Below are experts of layer 2 (counted from 0) of a mixture-of-experts language model. Rows are named down (a neuron's output weights, with its number) and show model dimensions 48-95. Each number is 128 + 32 x the weight over its row's rms, rounded and kept within 0 to 255. Numbers have three digits each.
Before each expert's rows: "raises" lists some tokens whose logits its average output raises strongly, later layers aside. This comes from a sample of Wikipedia text that the model never trained on.

# expert 7
raises: "0", "7", "8", "9", "–", "4"
down0:139113083104151131175178177092132106119139157149115066110096123103179130201130099173188132208131120121135129147125115145151241087135161193132110
down1:119162173177168067059147088113106140115068103176148148074101094111110135083143141144146106167121087136121092099136106157188071159139099129137157
down2:160094059128149148174097123057125137140104132081134146122124164177157171136094143093123100081146120132095139102155091133082108095155092113162146
down3:200157139246126150088136110131122101082115116109163097115133147120142112148086090122087208152122094174127115152125100098116176163123145123115144
down4:102108095095142103128155159110143153101149151123040139087094110199124149121125109168143098146160149197117127134171142119142099074117072093109142
down5:148109211099128125097189099111142102100124123127146138115138163134137135136147176125130167150134123173110104153128178125156099129166131174143113
down6:181134117151133049129120137122111122089140099066070145138197127155072130124125081174072137083157152136191126101079115159127052126168097121140107
down7:127113129155125104154143101141148201101134107129072183116120098167141161159153117178130136142106117123136095156172131087132149158178126154177093
down8:134100176094211112137084176160165070206106103157115145139099119177066131122054123106109067118114122094136094062088134103104166172100116122147139
down9:117138156111157117150164110164085098143215115134103111109089096082162088111147139149132157117163116124127112145177117127109098093100127134123108
down10:141158126144065129139162150142141139107067167104130122122097108087154119132130126111166108104078140153109114118128144129098186121127096126145174
down11:148115154086164098205078134105125089127152113116096117060138148097141068135099133142098143086214106173142156141095111127082151150127059099111147
down12:072149117084128111107117109130091048115086096168132128061142052166186170131137126135116116095105096073140117107116102126077125132077143073124177
down13:080107162082157110081108124082117134122062101091112039131105112148118110088133076122120108125168126122149117209101094118092116139111140150168077
down14:098186135109104154132100195118173149120212132125121096125116112108143141112088128145082150120059140123128099104123073150138155126133083122067111
down15:172166089125152154127103106109136144153102105126205135073088148110135098133175143186081111151145164218127096122180122110129115115154143104146106
down16:096102131124173105152089100124129201115146114078138097128152131160134100134113137155129124104112134106164164112136151137114102144175131113122112
down17:142143134093085119090173148163116124125116128085132120175117159121097150065182174098165127068063119079092095126114091155159118095108201137089124
down18:109112122172169114076174102122151152158107152219160079129171117162103100119120164106005110071136122135107101151113124105153047184109168095073083
down19:194183157150103160062070141101102146103104165118169142108171128163118128120067121109119126157146142119112128096084111132121101144077142169128208
down20:152095150112077156137115089117155160102140108152132122131188151164153150042136117124129099159166112107122088113194171094118133066139127196129121
down21:134166101051021118088136042137126193125122141154098113094123084162069133138155145154119137170153109114121153115108176134080127165104112160173189
down22:104084132186119079109119104138160150123134141130106084167114078120142158150171124138129080107104100173119129138098151075083122102107153115223137
down23:100112085143100127090141111155116102079074113083125142103055125113103156121134151140108190155083104121103115116163151128125114168115093075134109
down24:124145151159134082085140139143094089174143131172113159115118123082135082138109137136060107128165131115107149119128165146143126155122173113118123
down25:169109214077154170149163133079110078101152117128120143096097069123125139131182121164116102053153110102162145103149131134144122160181115139112102
down26:131123102145079120092123115091149100092152178149095095157121136152151141156115108161198099070157105152124161086074121124094146166146130125166125
down27:128105075159164087126163110062130120131116106151126114127113108122057128132162121069090109129076106144118092088141117131087097145061064094078129
down28:115161140111109155106102169126171126080144144158136112084130161069096149156090156111140093141153167106149099153096051100081075075207139104155079
down29:098166059155084154113112105125173162194159131131098061121118132113074155106103101145093124154133127108162164110093139124140157130160167139113120
down30:122124139162099142152134091129139133135137107154114135095147180148186129095093152160121128141171118108130194147115094093156128126162067109152204

# expert 1
raises: "f", "-", "it", "s", "."
down0:107115125141154144134132094133041135105069087128137138176169121164127166100154141100113097197146093108043134047134125125137121105140080137138136
down1:107109136033057118113177083164186123132130120168115119157166091134127113106109132123108115169129082147144134173127132118129128112091178186121092
down2:074150132090063208132134102144125077144099145091168168150157138195135154176129159132149080091147117183103096093160177133185102132079138132161165
down3:149150164120136158179145079158155128162145090127152164164095104130107155132134179170159140127128125042072109156186184147075128093137129137136124
down4:135131146124107134147133156143140125122138181105063122138103096110112107103136166076148142112059122174133129124164126151130076198145136064144128
down5:115116172114111092110119168121155121153126124087179086090217136090144089124143141160146094121094140153130138175125152105147145091149069179109134
down6:122139090107147130170105184193140156198158173097117150166180131111156184130141115106132139182055078128108203157155147108138125119143083126172129
down7:164106127041152101088145158118127202132109136140090152116079090141108156099080140135141116116181181098162195099073095140109093180117157130146115
down8:138121147102098104089132093092158136153122135051096104112043079157111102133167121118128179134132158111130164100085126128147143092156145144181127
down9:114153066136096136168153117087162149094136102109086094092128144116117144122093123163048103106113150096134172166194119101182114122080155120134191
down10:072126118095186092110149155092191108117094106081137061082161135108077066126098074130086097072118153148105187110148170135108153121123085045112112
down11:160134107178101112150074110190162124084119092109116131122128125096090104130123129141154122181134177105111123145127098131117148097167093158104149
down12:139127101157089116135082128116135211151091141106147166132167152128110134122124163124120100149130098147184083105141111135073059175142084122090110
down13:136093251134104169112110075206111104084151111101137120101123082094134095136167087046128126110077118068126094114158120124104102057075069161175121
down14:143123116140150143153108164097101165098095104031081197133119115104177157152183183169077132122148145118091065102092184151127123195110172125178169
down15:121077127133145106130061114134156118122124200116055140100135109156132131128115098104149125130130140122146144179120126173102155128153082103095067
down16:100129134120131138137140096174087133092144127147050059096112091082123113118104126094116114083121109157132183112125201112136109134095122101167104
down17:149110140133097191120088095180123103083124092147097129115118117128175124152141162167123136093111083102096135198156178077116096168127065123158085
down18:142136106132118117092140080112191148133061217130151096115109160109127085118174061172057064136133154120119113085114132115091115119176128127122068
down19:099089121194190129143144143099132108116109079137135099109100087108073111132084186168107074138186132131068115122137074076139104110159086122080133
down20:138123065135159101155142124183116138158150157040111115099156137169081112131125112137128088116100073111168138125062114120049144216139074139151116
down21:091108172152106142105155112125116117112147137109131115053170090114176096168156106145106118081090127118096140080150144131173165143104121069116154
down22:063134161133119138160149200036129096114154068153153104138119101138138120114124122121116146132154148129146119122108187137166063153105133182131100
down23:100125134161144138147060119154157107151093132194147177151164136132174118074126125122207058101097166147121119105102102176131139195126201167099160
down24:164125203106164177118178104167125135127127199146165140078127107071109208181184140127088189155108151151147123107116099127051086091085115084112161
down25:066128176098145067109109135131156154116152094107085165151100089150156162111189094144071106143142131184122159105126166162184152139147083144159127
down26:127167145149135135136123097155116113089157091203117150142142146070122170195115101165142146084057163131171187153130140144150155095202142182123168
down27:065081146118163044126154122139127098186165134148147141152081165080162124166136118111098046137112156098134110123133151191134138100154096102160098
down28:141104146185081206152160148095131109171101148090165126127167096151057146162146139080177133138141212131125164151179173110179053122100130074157140
down29:081126122133123126164150094166148092031109095147108172160147127109113147145121134090124150173100101116138190108084167093179135122176153117150126
down30:181106172112128109156082090128111136085111055166126081160102127100141081063154114139111129138165125134134134149145175091115175188174117109113126

# expert 2
raises: " the", " a", " ", " an", " in", " one"
down0:104092186097107084078098089064107129129152105087037115155148162124110156114172126094156183068142138142114143158108124139177196077095113178093123
down1:136091093094095161135134074117160111106099134101117156120127168201132100108122093166139136069114144144119202192132144149176172055113095190154124
down2:158091164115107112108158103144168122121106160130075135130173111144130126077078153109114113102116131147140164166223136164155126081131130099120133
down3:107161176086149158064147100139117153074079101117131106116213124152221126080107110071047097103129171095172158104136135114101139153086133124128085
down4:125104144070111190127150123099107103141113159114162125120121130176089101130186127153122125118117162147159152079121060208146133137102108139037144
down5:161164119094132093152143092107104129098112140172128136158130117132155100080097140070122131125116171100189116118154161127149109133108117084175160
down6:159170175164127137140090112106121150143110095116088165143133148127111105147123159115112119124144154185143116055139145144184116124093166162115162
down7:153085121105145133097130109109159110116095142117135131160099109119165123150115114195149127152157124157104142123174138109093099101108153140124166
down8:128124088092081109118099161102130141071117117096143165097114116200107136118119136132215111151138132083110220108095150141112087119131072065119192
down9:182151131155089143087102097106108144104117122113148166122083112121177117122178134077095091141143134116082152162072130150088131088136154149216153
down10:164171180111087162136118052079111125084127114155127117125115082136070187109132117133190095156143116109126100100163076126094190140089119133132165
down11:149108145119093142103136148149140177093136073131106148177153109154091174091104102075092155111091067100091120104132101062142183133127104138123136
down12:124184111124162095100078123120146061167106133198126127087111161136100172115158160101120142137116124078115082095106121082132183077120169135141151
down13:102152115175097059092154166174164125113131101157093140166081098087114082115175163151138156096140202190153102126101123095181117171138179124117165
down14:069180117112158067178082115099114121134165154119085161156167148032194168125177093121100144143126144190140115119107188066083175123035190094155144
down15:125168141172036066179073081100115065058093118131135145079167145098181187117136204120111097138109120124139121143077131129172154138186125107137099
down16:143085062101068148142109135171143198157094153083151095106139097099137116139102127134099158112183205172157101108185100138110096089130164198119069
down17:158087119117102156101133213161187050121176207153167146101173140131128122138148089146151109174090134098124146145164145125132153174121142153112202
down18:121181089091134136162111132123091133070153081142140087068168147162083119125123143177137125118058077136124090133114103113124147128135084080108163
down19:156124106076086177140107115133132184176153084132109175184168147052151134102122134167162137086128139138049139169092107125140130138063151129115151
down20:149119121144117162189123097120181084109122131160129144140128112118109140171076113154122109141144193131167147171163127105144116124188090105088127
down21:147144141066153088094133137136110107140139131140165148148202133173085141141139074136120087146150099137125085106199079150073118069101116144092112
down22:189085124106140065080077128178134118120077096147103095091188122168109077132085091134155157144123092141122157170102124125217101143129038164136123
down23:071107200106151091149101141131086064143158082129151122106134187140149093130115144150098123100088081123151124166125119060096164101203133169192147
down24:150145120181143101128089121143118160133185154149130182155134174190172109152155155105096139135137108140129150122091119141103173168134147115143103
down25:107117133090102145137157177153151172147073118179123140163131153138111085123083114070122104192132126085104116134160123131109117108124115151148088
down26:124122150051092153127139119099116106146132113100089173105132103095099081109039179155103116123141097139163099106026151134157112135070131116164119
down27:069137087065090114139123154127071142132135134139106148174147194140148100095111124109159134113106141119154118094151070163100125158139159172053093
down28:158140118179107142082108093099130174116149159150114130120120140132177099141073147138126128103111125108126115147076110101122147121087145101119140
down29:119116131142090088124117115135131113145117110126132092069121150147089203105165122148143125158083070122123145161073152120124129117098112134125149
down30:179144153158082153081117160122104094074121080097129124081121096148198138115189132198117112095124151164101031149165102191111074098114103118110217

# expert 6
raises: "s", "'", " and", ",", "-", " of"
down0:146173108137100163117145106117152152109109127080180109159129081124118185111117125142112164147134145132160123106063165096175159070085126117094152
down1:114119155156172107147167160134126119113119117100103149140101132187110170102142167140106103170127120083059137089136100165134114125098107181072131
down2:136105142150144065152146184201151080084088123149082132120114107226108128101159135171153131118175120128193186197120166105125112148133167112125134
down3:093094088099124135108135169154156124153101160093143091164134127140102119143205149128186068155147090130142167140131145102130166162102088117202131
down4:098133067152141112151151135152093101155144109089202072130108068097186038137105142144186110128113104141149119170085139094107175080145101141174078
down5:188128126173116109083141096097109080209125085130097111137185059118171104098199158132112180142089143126059071125143075167144118070116091150109110
down6:193149195083142156087147158055156140120105104123152149124114131130142145080099154153161100101063154102124136141108081080190130131060089117113114
down7:088112119158119146124156132106103146094108128140131124129113077083133123142083173209115114070136126132134116111092120154182136187115179128191132
down8:139074154096121179141107079111116130138126161108136062162161146107073118114118081121142072070146125145139149140095139134174122163098131168149167
down9:090049086135189130142129183135145102120132115163138127134112171114084119147090135121061148142111154127166127129097080116150142142175100094091117
down10:137173095177125160142085160124116104108171098128073173140178133099127137097161117192155149130054156109072135115126083174139121089095067154137147
down11:195181152127144077187139121140179104116109033095145059184117165161102113182138135099134116130126159168169157160177099156145111199098128087114119
down12:208143130086126137186125148162136123126148139151129164092077052141166111050121149142121161142142166085078204101056151100124087073138120114121093
down13:159130138027101062093099130106057158166131128118116118135110186145097123103109050107149136083083109143095136056148181160139104171120168117100186
down14:137131119150112115157169086151132106165121086078126152119131096125118160108156155119102109151141155136113124081177173133130120115193035084233147
down15:062141168096148143141121075074126154144140100185123141098137125125095123102093135107102143179109129121071102102180159139129130134107082137116132
down16:115105125180095112111130099137119134136120181137097164130058137152112177110145107055044139174147097129135078101154146132129130161134118152057122
down17:139159084114104134118166077110115123121110126108082121141166103151176081102127115166117092102139109100133107180101160134113137100124132130140106
down18:097196128089086121096129097119163153115125098128152125132141137076116079102162098120111117217139088151166133128127130083136131054142127076153113
down19:167177129159099144176164100127121113139097113110098147203116135123138129123102125076123134187120196131127150142154121078099132137176182118099087
down20:107137156128130095158136159152176070083194162127158108113092174100075187091084165187132191118102130156115107100119108146143089103142167123103183
down21:129162124116138132130153132145164104064171112105139166074174121136126175109141114149156140202126118143135109026137148124115101086203118127148124
down22:141144120156121085117087103120150129065158135106150160124105121124089082182107179170106115157147107143193127114147164119180129112109084127127142
down23:194106061120078120076081172193144127114146134088089176151153112074110132103137148174111169135158160136176113129167056042144127104068133148201118
down24:088095083230134135142149176149129167200102121107096092191155132140165137115144105123078159068205158155142140159122107084101180123161092126125152
down25:105150125099127130076169142153125114109146148175111093070065181157080105109189105184146168081082180114158116110104171162157077165134136152111131
down26:178095095063116146101112128234122135148087128076118100128135092082119128107139194119109047130190107119134064133119116090102081150064133067188096
down27:127100133110214103193116165145151082153094147101194116131116140112129158143102179129179107074148158145120069169142119116142118196136143174144109
down28:166117142148123111060079163090090105101160105155104161064101160111075154039115173144141123149177135159116150111091114130117139130121131105164087
down29:136092067131115133096087105097073149143102102161161105150115082154096156144139140158161183142161173130107116138136143110119111059106116164161130
down30:106112178169110143120161089130132113151115149195161124068145131108161158145133076099171164129145109147114128134112127138131065149116103114120124

# expert 0
raises: "1", "2", "5", "3", "4"
down0:154124098099066128124134102175126180101121078130119175120124156129115105164120148115129172185191139132149138138111094102138137121126125083105088
down1:186112164104168116194156108176136103144111143130194148132076148156137133127146150181151117158162124076144107142121169130106127151101040068157182
down2:129132083143138102220143180132074111135120100155174168143099133121175117182062138140109137126169178103107121134071155101138118176114132194144103
down3:158145144158121147139138103151167091091130138128177099116128133116121092085088074103116108134124130115187110128132189135149095059102103114192100
down4:147222143136163135149160111129112108176215127110164133167165191121169132133119133051088145141118140128141141073141110156128082120107168123084121
down5:098101112123197164109124133145082102097124141135137166124159164162177198147073127193159176111122136109100117171137116115147107124128121123111168
down6:144090116105128117117145138118079132155138128125198071186149139169116138137099134130078127121111164101188159134095097121181192125147108137137133
down7:073131070158141129118129062105174117110109073114111173173080120111138059095159181155161155135137132179129107156088232125103128103191109104091117
down8:101163167176141157109076141186115164121122097120192157136103095173142186086114161165127116106135119053192133065086050101092132112162100128105135
down9:105157164131090085166079115115217168161164094179139178111076153175149145072100129144186119110096073177121116135107131159140120139037106099143146
down10:078166121091144121154107126150125140202135131122091141130115110136146154175142124131155121130144051141177119145086155105125134116120128140102094
down11:119107136115169115172056052137115146122106087143125125071073163099163098130152111162195111078091103113141120147141133134085125145195150116084129
down12:150121111134142144120070117108154149078132098141106095145155156199054126125102178121170070126111112211148153098146154145181034107110167151090165
down13:105112135134105050093131129065099128152209171144150123158150155066094105092128131121115100150075175106105144105076110081132166134183168109127185
down14:140175150136165094138157127126123103128054071074109061142173136094130155134042080071161115103085131127117162126112117128090178148117148043067120
down15:164101154155107128079100130118166177065144083125090137137072070138164141056099128188122131147136127092149052095126132166146200154137097178146115
down16:129134148107082130088108074121138143141142082125117154104191153139102158164035092197092147130174107141179161110110121139084083176125142146125196
down17:180145117090137148093101124119123068127125153151145118108148070136103156081193123101090118107102142097155105165153115195102118145150138143156149
down18:155120116129197142147136153091108113074150139141151177152134167118131127097103169133133052163095118086140132102125125119128091112176180129135086
down19:136223170123159142149180148123077137143157118154160131148213067095142149143137144161138148103126104090120129116142156155122107083155110108126135
down20:152139115094130185123169034164153146160147152092112195125125128059161135098166117091094125113101123121153141096156105108115126131079164142121097
down21:145129094120146092128081090105121141139092112098166111123132150068148145085122143163112173180105106073101094146107136114120131129186109153113197
down22:117179160187111117124114110128103124115158136087134158153116132160139123182107113166149133133141156085110096134160091156178132180134211121114138
down23:103117125115131129124114148089163151136069113070188036158120154128097091159127103083155119102107167123120170119122104142133116154121184132131140
down24:124136106056133085151107128045120103095096145146167091163151137100107104111132062148110101100069156134157112122087119036119111124115139154115123
down25:097154147210121116138112168170090144148156159120122119130134219128144146104132141165135081144103119143153124048127065154195096098130152140126094
down26:062151100100095135130145108171093116146141129130129062193150168163101142133104158185146103157108147179184090135114121148115127144110143106148124
down27:155093091144134144145123111101114077087113129144138096060163144110118167095138130127094102143084078081186183169143102148123144177071125049078156
down28:152126139177088142144122142156074127067135160109046138143120113094120165130130097129150125092101066088132158145153121151171170148095114193136075
down29:124123175134138206107172132131099134146140159124138121168182138088131122126163162119105135096126089162151124194141148125114107164119137103083111
down30:167101107173137163080192105146130145119146067140141072166096087133127121155128114137164079157078199161170097128127139160078125112148139138136063

# expert 3
raises: " (", " of", ",", " in", " for", "."
down0:100174115095130150123162142126171125127089078106152088113173119110126099150161102135158147099135103137139002105069149156108077141144126150084145
down1:081101071142153064146160102110137125080085134098148087208141139120160107130155102184128075152138134092167184093126108094174116127122167141090117
down2:108142167094143120087100096116126107134146180141078104141115116144109160146145130130112211169102135073124177096143123052148116102112090116118128
down3:120113114176112104167134091165135109151079072168146067144104150110116174128162163107067152152122146179146055165108122121144123079119165152117145
down4:115094106160152152125143104141136074154200138131202060093170123105078165162139143131095137030138160140171072108160167074114152108161092096114078
down5:137163118149115147098094138123118136128093134122149153119104132115090199137107152125112083117121131122088130094126134134132178154134182085063152
down6:105149122128108119183087088142101142094145136095136108130093139089131101125159131095118124159137136130168110074113120103139128083156119122129189
down7:140078159101096105149123195178128149081162122114122091105115156165134156141077119113153115148137159175097116140115127136146164112152131137121100
down8:090150136098194130125122130107142099116155129099164115084086079133119168125175117143116157129095131091111137111121116154154167126155116148152153
down9:129110145133130072174179126163174174173133169123076105217118099076107091106107072140132144174090138125157117130180124177034108108122104055097151
down10:141020123120096114136111169139135155146140104126144127132168140125118165131146154126121185093144104099097196121122191048060127096109063093153100
down11:098098151164107159098160122156103124184081078092106129109033109101120076098100142147129110106118166138117142130127130133118104115207065096209125
down12:172148098152105135184027123062168128127129140157134143117129122110131122138115067141151093158109167134170155119085133118081087123083096096139092
down13:118153117169134132160081165179145137136146131122130123158080126121160107143111135101107169134111179179123129104122107187198114145121104110162114
down14:133127112149144143138112162125088093120151155125166121164126155127112130139143131186078099084164164152082121099147104067164129139134181184081099
down15:121165116126099149153149188114123147122128115116084147049104147156164103174119095088136156188167103109102123113098147122175149144194143087046150
down16:173127125060185089089093189193112173135149101114086120145089171100101109174171104117166107124122152127070131195120103120118164139097142090107140
down17:174083113188115147105184116116093143149048159109141169131135126121154168100117146194116117132147129081158113092041068177122147128091179211117096
down18:095096187164148062112101072066108153130103150130176107190139146115121162143165079075120050116115117096118177164107151169132142186071138106163122
down19:082116146124139164136128131173146074153161126130107131156138116134205160149145102136134105094177116128129108145145140123153094138136062157124119
down20:165147113144171092079109150154098106144111159140151108136084135070094132102106151082195134123099076117102087158146088078083064156144131095129171
down21:148093136122145142089098072126141186133084179185069143118091106124129113142162153107152126099168126140201138126163126140098128138200128119147171
down22:076130112167120145101077131146158118156156077152143170154119083142156133132140186142085042109084081099110108107134166056120107124113105096114106
down23:111132081180128101080148105099123133120138147147120124147137093067122113081149109160124089140156173096061108075113113106123098167170125145151171
down24:115137154127094122103158178141207119108164173066133160123149105173147131123136163078091116091131149160097101089114119126086164073121141124097217
down25:129097135166076151116148103134144095169128136178055149111112179120176148138208123111125151084174162141093086130122130172118089103147160096136065
down26:144129189088158123162151138090084158221137193145151094142144125136130107117127165098081189201164153109115118132164197121102097120115177139118145
down27:183157072109082099188091199172070165131139068114065202158101130183139134113138104111101153173106110092164116126121108095104089137137152185187120
down28:140147117109119145127129071147117124167123097127134091108081132095125121102156158151170132156105117158123101109103166136055169126135139209122100
down29:087097079126061152141174077127150172107078130143179210145079121192120148108116149154116122105138149102124135136197154145173105101174132156163084
down30:139141118129076100142095120106160151118150086064169124147155117111121135147133059107097144111168127121088165131138140104112111147176146139133120

# expert 4
raises: "The", "\n", "|", " it", " The", "S"
down0:154094125025069074152102138052140146075116080111127058135148088144083171169073102180165165116168096158125150124139169131115085137104089106081172
down1:128164102188085128162169081133112138179193182186189076145121122151116145091077151139096094089130129112177158058131133115118126128188099124099144
down2:127100164152141083113119086044100115083111111193134158130146151180146099140093117130151091129170122149085141160100141060110104173125143074157161
down3:126139094096132162118076125150089114106145090115151114108124136097097106131119106168067090136158131158115108131095158186158115158116172130085121
down4:119129145183059189137123120160185114139130122114173101147157131098160094129181150125108136119095125137091151084141033135120140128138100126161114
down5:127129097164127134108137113109075170132141130072127102105122123036133098127059196121162101151118132157124103154140114093105131189129068114122176
down6:123110147117114128125100143187181107071097180099107098094077142128089105128087146095098104086075062154106191133148127069172091072115209141129088
down7:104099090079167089168112212114101139189076121132033149099160120129075093054154083125087123111146129143131160116115167101067041125171152154142122
down8:074158108111154129098128158165131143073110124106152085120122107114191152065139111159105171108107166102116159072127107151118136080063152079151113
down9:060150159111137168136173168088167098155144182134122132063151117165156183114094136155106151105124110160101101155166191170169124171107110124095165
down10:177026117081106150124129161142093117118143165139140101100119118110116080112113097144120151119108115184106110150101140105156131115108107122117126
down11:089080130104155116141120134163143129115137109112161124176110164079110084068149129131147142131145148075171086132114150172141147160119153105159121
down12:167089108075102130099152173122127211131151112101083144161127164100195118133093129123098142196116142115168097097149172132113065109121139096145134
down13:114084122084107102178090094145155096118139101158091097109149129105094124100177134144145099099118136080178183154102123148126113130177066149143094
down14:148135148091116129157143138119151108104141115114126150199083107132143137129134152196092124124159120130109093069078159113121101144134141158114108
down15:121107066090148104152188165151140150153120149109109071106108135120132015150063175144158130126107112130174131153140145053120149122127138108196106
down16:142126104181196192086191127116157119142124132151112171138177142151122156180162169144124119151149103117045106131143126160109150121107111150213081
down17:115072157122114078101151153120117095102124139196127119092145109126122164111154111202123128102111102052166074118139139139060154161147096081134139
down18:136169077127134148107094129107139110184133188152126083127120099137150161193138100119070158099043085067116156169141090117157149116134083163166152
down19:100118117137128076111113104072108146114164131126082104087146082128130084138129151141089141124149149096154154093162092133174147120154183102075141
down20:067118112128130108203172151101182119116127123126201109080115100086091152135137142124164090181180138131054100123094143101139090159077108162109101
down21:131209056111167145129100164128080127158159105160143084117200149124176132155124188192123097170116146113123045136110069138114164111142088112134114
down22:161165142173172163162131069105127101151145122177060098129126114137163119152159145096144154113084051135125106057199181112071119115127138094143101
down23:169151132151134118120089084163123160129087110095113106119106146132109140098117106167123118154149098201108137149148087114131134071161115141170105
down24:145131094109192106144139175059079132131124107091141145117151103126125122174062102144149137210130114132200106100198123144095120129174142110110154
down25:126157082156096107165155084087146146134162164133145131156122142094142155164151179165150092119093148180130090088126150108132145095105155139151069
down26:132138092122054080115122119137149135153104048097110102132145118181114097113104112095147142116107120155155137115084086135101153161165127171124110
down27:141107158105112128113131101094096122131137089188097122119095168116105123124088165151141125075084122158133172148140046129132139092149135200120094
down28:181090118063130088119173066124120155130113182109115144105109148187102119147120125062217110104125052073127164108124087120111118145120053139116103
down29:133108126168143179075133095137142133122128193095086175078116081162173109139079168154138070154141137145087125174090093144120126132112125101140067
down30:124174157139186147158111089149129078077039090180154122074138118168073152146097120130098149151057140150158110101182145124100090071178104100106128

# expert 5
raises: " ", " first", " re"
down0:141142090139135092120158057077137114086095107125120075091137156173092121120188128111121126043128122156126225155164108120117155116086138109128129
down1:062067139089189135156138080171100063171132146105086145112128115112129150090156120118153152116154156155090165106120150144147103110142155148180137
down2:116120154132109149089120124180090158197143167128152109124159126127040163131179097132160143115148078110126099111168137148090158123119091084149120
down3:129081166083147195107086104130143166103118122124148119112147161145089068111053128163151214123140086166186117088126111208096130112122128172145078
down4:173112123122099132097116103126126133141170199172155179076119155124124148055123149111115123158099135106139174097135128134161102084128109147125165
down5:131079120134144162166119162213148139098114095116110142209155104152067152161167156142152096144147110085069153087123097138142154110052106163187144
down6:130122128155124134117117096170191101085130139173124129109135217090114157102104178114113159170095086069150070179077120128162106184133034173120119
down7:150116195165132162145101131137129069131094132176107065158121124136129151125142128091118139156092134090104142137183083128090101106087101110172130
down8:180097150203150130151146122200096098104123101169148133148058164142117094129110074139170150128116108115091161086101091129123137160082066078139173
down9:133117080175129135084153162144132092164118107132186112124181185100097166137113155124148106133175142134158132106132172156111128052155101126133111
down10:054141143101095138089092101155125126051186156115168156087176144097136103140121111124189115137096113070159122145131088160097140125120161138086117
down11:089153125129119141105140078125125078077136150125121094132097104125071104183148156197115098190093151134134137121126087159126114097196156150093092
down12:118153065129135122144128129080153148115138109124127116131123141091142147109095196081085069140140130109131107045157159119101072142099172115153175
down13:128075099101134106127102128091149093164158163189186136105140130146148142066119071131083179116105106095145192150121092084077165115101134139167161
down14:155051158194113114157140160143122125175135080163084171097057101106126108116083110145134090070144158125142154113199128150083190134176128080167106
down15:112062123165132032111093185117150044123141120145141151157167193140107129162134071175092124099071129104073114185097126110168071105116112138100158
down16:103146134056122120132175125193128095130137135223160155114119156114142150186144150144171053114183175089151122169125137140175070112087098139085104
down17:188108132161098184135094138119141134126149124105157104104149181149103096122082089152080113114149140122082129153118128128158080129161117110168111
down18:130122135089110141099130107115156108123149110151157183124083104105125097145114092112093093111180178170136067142116110123111161085151157156088109
down19:131071126139176113118110169114084140143106144157129137140121109092105084080107070193131142158116106118159143129115175139070134160108179172191125
down20:137117158137120125093143135134132072124096136130112105108128092137120063171130164142166095097117154126149186130132090105174104136135084129079139
down21:120178106059160148044200113179119143123146148116105132109176122170100139081095112153142140083105124128116112141177096144158116174110192125123105
down22:140183134181103111117047108060171106144111100114109116064154107157146147124100133092111104168062144150119111109107191088107120104170151117132109
down23:111140160118080180125132186126153074119110185184131114109111140137100163140105118104123121187117100127151174122132091113159118132158122164122125
down24:133164139092194153135091098177107067141141107140137067189174147122096081077163081141191145118112126178135121110109117176134121120150160155117096
down25:102160169103156148175147101140148145122090121195138098142150088113118151130114124091108140123135131148139107142181113145176165120129053132106108
down26:145159105126146113075150145135082106150063090133101145103119138159085086170166099186121134170077136070159192144057101110117140150102121218152171
down27:134091148160035138168086119167145133185120161084087094091114148092084107110066070123112131148131128154097158168109095147154178078087126149142162
down28:144133149165076192108160143116109098077162117142095146160123180149161107109128110093085173087101164154147140087115136087127114155126152141132133
down29:106144090177104166177154123110157162124161158144097101183122129131160058081078116196091191074113163130178106080085107145102108139218158115102110
down30:108123138136144092106195202168139101139168106121175142131133150147141117119145135173080098155102120148168113116091126124103152121137134154160055